Below are experts of layer 4 (counted from 0) of a mixture-of-experts language model. Rows are named router (the router's row for the expert) and show model dimensions 0-47. Each number is 200 + 40 x the weight over its row's rms, rounded and kept within 0 to 999.
After each expert's rows: a language model's description of what the expert responds to. This comes from a sample of Wikipedia text that the model never trained on.

# expert 31
router,234,119,236,193,169,196,148,213,190,220,182,143,197,145,201,261,216,244,200,135,202,233,198,171,172,164,159,281,180,160,257,207,221,238,184,199,178,198,156,193,263,227,206,225,166,249,164,217
First stem piece of a multi-piece word after an article or preposition, especially conv- in convince, conviction, convulsant, and att-.

# expert 26
router,200,145,166,235,221,217,218,206,149,218,208,303,212,168,178,238,175,208,160,237,203,177,196,230,206,175,302,270,231,241,140,192,237,214,231,166,196,189,246,218,214,126,212,256,160,195,190,214
Word pieces after a hyphen or dash, such as leading-edge, pre-medical, plus digits in scores and tables, and sentence-final periods.

# expert 28
router,159,197,244,200,252,247,125,114,233,214,210,261,183,229,180,202,194,205,157,222,229,192,185,203,128,172,182,182,222,251,186,177,235,181,228,214,213,146,205,165,190,220,159,189,179,187,126,259
Endings or heads of proper names and compounds, such as phone in telephone, Boston, Radio, -ović, plus infobox values like heights.

# expert 17
router,225,152,158,130,126,227,147,182,192,208,183,250,156,151,243,148,188,183,188,242,211,198,148,151,184,167,205,218,218,231,253,179,157,194,173,164,153,171,203,265,225,182,222,224,264,216,240,235
Opening syllables of uncommon names and words, often in tables and political or military text, e.g. Dem, Ep-helia, Yuki-ko, Mars-ha-l.

# expert 55
router,229,236,185,240,194,168,292,242,214,233,248,264,247,228,237,158,210,177,143,188,204,235,185,125,158,141,168,214,170,165,152,116,166,224,174,201,94,98,178,188,184,199,166,165,239,190,231,209
Pieces of Indian and South Asian names in cast lists and filmographies, such as Singh, Khan, -ka, -ji, plus table pipes.

# expert 13
router,199,274,210,178,297,231,194,165,242,206,187,229,227,139,185,226,148,179,256,196,191,154,128,203,194,250,265,178,200,251,194,197,141,196,231,253,212,184,188,131,168,196,249,186,203,183,245,234
First word pieces of foreign given names and taxon names, in name lists, medal tables and taxonomy boxes, such as El, Il, Mar.

# expert 29
router,249,289,240,170,208,249,244,268,169,240,217,199,221,220,245,194,198,157,247,203,128,172,206,153,148,225,156,164,174,245,162,191,148,220,187,222,197,147,268,203,160,189,156,204,148,223,205,265
Quantifier, adjective and preposition words needing a following complement, e.g. such, several, close-ly, only, plus RefSeq pieces and geographic km/north text.

# expert 15
router,215,187,232,178,152,207,201,200,95,194,227,263,245,177,170,207,223,213,227,254,260,135,164,183,249,240,118,147,262,200,223,238,182,197,196,217,141,126,250,226,123,201,224,253,170,208,199,224
Pipe separators in sports and data tables, and "at" or "of" in university names like University of Texas at Dallas, plus common function words.

# expert 61
router,299,214,180,238,155,172,199,230,144,209,135,225,203,265,150,209,184,237,203,216,250,239,260,143,174,178,227,197,235,197,261,197,175,196,242,241,181,154,183,172,206,248,209,220,167,155,117,216
The conjunction and or but after commas, and pipes or semicolons between numbers in score tables, such as 1 | 2 | 3.

# expert 56
router,180,198,247,162,247,182,200,195,158,208,201,139,217,144,211,209,270,187,208,221,152,191,250,234,224,168,189,188,221,150,184,227,168,206,175,217,212,138,220,216,225,239,160,207,110,184,226,135
Numerals in infoboxes, tables and text, such as areas, ages, populations and counts: Area: 30.52, aged 31, age of 71.

# expert 57
router,157,222,255,184,224,183,201,208,198,160,226,242,245,205,226,216,260,187,172,196,148,281,112,222,228,117,182,209,243,155,241,161,208,193,209,196,148,206,212,176,200,170,180,151,148,234,197,158
Beginnings of given names and Greek-derived word pieces, such as Ana, Philip, Anna, hydro, Paleo(gene), often in infobox lists after colons or hyphens.

# expert 38
router,162,211,196,239,205,160,209,267,156,158,209,216,240,184,283,207,214,214,166,127,213,199,151,156,148,133,269,226,109,164,282,193,163,128,302,130,182,129,220,213,100,105,208,175,235,228,230,252
Commas ending a clause or noun phrase before and, which or including, apostrophes in I’m or system's, and name starts like Car, Mac.

# expert 50
router,176,262,209,232,271,146,222,240,197,182,187,200,174,200,150,261,243,173,173,137,219,200,231,137,192,206,186,218,278,224,232,174,136,129,293,129,166,151,251,187,180,222,153,175,220,206,229,242
Pipes after Chart (year) in chart tables, sentence-opening It, In, One, the and and mid-sentence, and C in names.

# expert 63
router,314,190,243,217,97,215,174,177,166,173,180,197,211,204,199,213,162,262,203,209,164,180,238,242,216,197,219,287,210,241,256,210,211,195,230,143,116,158,180,222,210,163,297,293,164,141,206,202
Middle fragments of words and Mc/Mac surnames, such as A-ust-ereo, e-uth-anasia, Mc-Gill, plus pronouns "it" and "which" after commas.

# expert 62
router,180,227,92,213,233,156,184,198,88,199,170,258,251,230,175,205,241,130,273,164,192,236,149,192,190,189,212,199,220,190,229,165,199,203,174,165,267,168,189,264,224,182,233,193,145,204,201,177
First letter of a heading or paragraph like V in Variants, list dashes, and travel words such as tour, trip, museum.

# expert 10
router,190,192,232,210,290,232,198,240,156,231,193,155,265,148,158,208,246,191,183,155,227,214,137,152,175,177,177,170,253,228,240,232,236,174,129,202,164,156,156,159,130,189,183,164,196,237,206,190
Word-internal pieces and See or such, also, as; often cho of choir or chorus, and South Asian names like Kap.

# expert 22
router,137,208,162,133,208,229,182,289,214,225,201,219,213,182,196,220,189,244,199,292,133,274,202,171,195,214,168,145,182,225,148,150,192,190,267,160,136,165,174,244,182,180,207,219,186,225,162,153
Word starts in French, Hungarian or accented names and titles, such as É in Église, Jean, Pierre, Saint-Étienne.

# expert 45
router,256,197,125,259,269,245,191,223,198,235,148,250,284,208,243,213,203,195,181,177,216,194,251,248,143,257,146,198,158,254,192,219,302,249,165,217,216,234,207,210,160,219,155,209,228,182,191,155
Short first syllables of names, often Asian or Slavic, such as Wong Fei, Ki-cheol, Homolová, in music, film and cast listings.

# expert 60
router,224,183,167,232,141,243,136,174,171,161,233,239,259,197,175,168,184,218,234,152,232,201,190,152,244,246,145,225,150,168,245,189,133,142,199,225,230,160,179,154,167,178,282,197,206,271,286,177
Inner pieces of personal and company names (Pe-rl-man, Am-az-on, Az-evedo), common first names like Jeff, Josh, and election-table pipes.

# expert 34
router,161,252,161,265,198,225,191,217,222,150,185,261,231,229,200,206,224,209,160,244,237,223,249,148,183,158,146,179,164,226,251,204,147,209,190,192,216,216,254,235,162,221,240,227,221,161,204,244
Capitalized nouns in names of armies, wars and battles, such as Army, Corps, Battle, plus Order and Land in taxonomy lists or titles.

# expert 21
router,230,277,173,272,311,200,247,234,149,188,215,132,213,166,194,191,211,201,159,163,226,104,212,175,171,165,242,249,279,152,156,188,234,160,263,159,227,146,291,234,121,274,178,195,180,227,193,210
Periods and commas closing sentences and clauses before a new sentence, plus first pieces of Romance given names and surnames such as Jean, Pierre, Gonzalo, Pinzón.

# expert 33
router,295,197,178,136,195,158,154,264,170,217,168,194,185,217,178,203,218,139,236,147,194,160,255,221,192,243,193,244,123,147,224,236,176,210,166,180,221,191,214,160,209,202,289,271,226,121,259,214
Paragraph breaks and heading marks before new sections, plus first pieces of capitalized names or words, such as Mas(ahee), M(5S), hyp(ocrite).

# expert 19
router,245,168,118,219,184,159,241,176,155,175,246,249,196,258,158,228,174,208,182,242,164,251,142,239,168,231,186,146,181,223,238,160,186,188,163,232,175,188,249,234,190,182,236,214,224,237,155,248
Middle and end pieces of longer words and names, plus plural endings and years, such as Merc-os-ur, Liber-ty, glac-iat-ion.

# expert 43
router,153,196,215,201,209,165,188,159,98,154,184,309,182,186,231,149,239,234,176,197,212,191,229,131,153,166,151,158,249,169,208,195,156,222,215,237,195,107,223,147,208,261,197,226,257,252,154,252
The conjunction and in lists, of after nouns or percentages, and auxiliary has, had, have before participles.

# expert 41
router,208,128,110,207,241,188,251,243,175,228,169,242,245,194,216,190,155,140,177,156,183,232,266,146,203,158,220,212,169,135,259,247,131,211,261,190,155,151,275,193,213,222,204,267,212,186,182,278
Verb forms and participles leading into a complement, e.g. Base-d on, designed, considered, approximately, had, has, According.

# expert 8
router,261,255,156,91,159,177,239,203,136,188,159,200,208,163,187,179,174,162,168,194,199,215,240,151,154,214,239,173,224,220,251,155,158,216,150,201,142,207,134,162,200,236,220,280,197,161,248,171
Ordinal words such as 20th, fifth and second, plus paragraph breaks and pipes opening rows in chart and filmography tables.

# expert 47
router,213,204,228,204,161,192,166,187,187,140,177,237,218,257,229,266,217,168,150,203,172,219,183,99,184,235,155,190,250,197,278,134,194,203,102,201,177,155,206,154,176,257,243,182,207,229,215,174
Conjunction and and pronouns starting new clauses, plus nouns or names beginning a new phrase in narrative and cast lists, e.g. and, who, Bishop.

# expert 39
router,195,184,216,272,233,138,194,208,130,189,205,219,192,246,145,247,236,231,259,123,249,201,205,180,239,169,171,203,213,221,206,189,216,200,217,270,172,214,180,146,185,168,182,267,146,171,152,227
Pipe cells after names or "Win/Loss" in sports and music results tables, and past-tense result verbs such as won, received, resulted, gained.

# expert 9
router,136,169,141,190,180,182,244,225,161,214,155,147,237,125,144,225,193,198,147,210,239,162,236,245,237,199,188,254,245,140,230,256,231,181,179,154,221,198,225,166,235,283,196,183,161,199,244,172
Nouns and word-starts about testing, research, security and warfare, such as test(imony), Operation, Battle, Corps, Services, often after "the" or "of".

# expert 3
router,166,215,161,266,156,136,242,191,220,221,199,217,200,183,222,202,159,226,125,192,216,124,244,239,146,218,230,149,252,233,174,226,207,198,195,270,271,176,189,135,200,232,250,253,231,213,146,176
Inner or final pieces of proper names and place names, often German or Slavic, like Klagenfurt, Mönchengladbach, Zagłębie Lubin, plus plural endings such as symphonies.

# expert 18
router,185,192,193,294,292,145,194,216,121,199,160,221,205,137,248,208,252,261,215,162,192,150,211,181,195,196,182,80,171,188,221,207,212,196,235,163,144,71,175,193,175,290,258,153,279,230,276,178
Opening parentheses, dashes, apostrophes and pipes after names in biographies and headings, e.g. "cabinet (", "McCreary's", plus words like alleged and accused.

# expert 54
router,219,279,165,294,203,194,231,211,216,205,154,185,123,128,192,315,221,231,210,253,280,154,213,135,150,157,230,243,200,198,211,185,157,220,175,196,208,196,181,187,208,247,204,240,242,194,270,198
Middle syllables of Japanese, Turkish and Indian names and places, e.g. Kin-osh-ita, Fu-k-uoka, Bol-pur, plus words like Singh, Khan, Kumar.

# expert 1
router,241,273,189,225,152,203,187,258,197,218,85,207,227,220,199,172,135,224,203,166,190,184,164,254,147,123,187,153,213,131,175,251,223,183,290,150,179,229,189,196,227,214,171,172,146,200,151,150
Ordinals, Spanish articles and team-name words in sports writing, plus dashes and closing punctuation, such as third, Real, El, per.

# expert 48
router,241,306,231,203,136,175,200,230,146,227,166,176,211,241,177,267,208,202,166,254,262,176,283,204,166,196,315,177,205,196,190,201,269,219,198,247,202,237,265,203,190,227,154,221,202,198,219,225
First pieces of words split into fragments (ca-dets, bar-red, dec-imates, kn-ots, F in WINE-FM), often in military, police or legal text.

# expert 40
router,118,240,181,173,221,243,179,198,165,209,233,238,235,265,227,223,246,177,213,245,175,201,234,184,170,79,205,173,214,194,227,170,210,247,248,176,192,190,177,235,248,194,196,231,194,206,175,200
First pieces of technical or compound words after a or with, such as gener, hydro, electric, anim, Che in Chester.

# expert 12
router,206,292,154,246,196,186,214,203,174,221,192,225,203,226,120,123,168,200,247,208,199,230,224,171,159,211,216,158,250,188,170,218,216,168,208,204,207,164,178,199,182,168,302,140,121,164,211,180
Opening pieces of longer words (ins-cription, conv-ent, ep-isc-opal) and year or century numbers like 18-82 and 19th, mostly in history and architecture text.

# expert 44
router,210,281,187,186,174,217,154,194,117,229,207,174,247,237,182,156,190,236,83,213,196,181,194,177,194,143,146,209,145,201,156,248,209,234,267,203,174,141,204,182,238,219,249,141,220,225,211,203
Prepositions and conjunctions such as of, by, to and and, plus pipes before country or place names in ranking tables, and first names.

# expert 51
router,224,193,203,251,205,192,232,165,157,241,192,268,214,167,188,170,143,200,200,265,253,217,178,154,214,221,177,151,195,254,245,253,111,177,195,162,250,187,154,209,157,234,249,165,144,227,182,116
"the" and "of" after prepositions like under, plus descriptive nouns such as executive, century, museum, religious, building, official.

# expert 14
router,163,170,230,183,209,151,266,192,142,193,186,211,113,271,161,186,186,221,203,212,214,211,172,130,252,185,223,232,257,162,244,249,157,209,224,301,321,83,244,203,106,230,175,191,152,260,173,202
First capital letter or piece of proper nouns after headings or line breaks, such as C in Cricket, Gy, Up, and See of See also.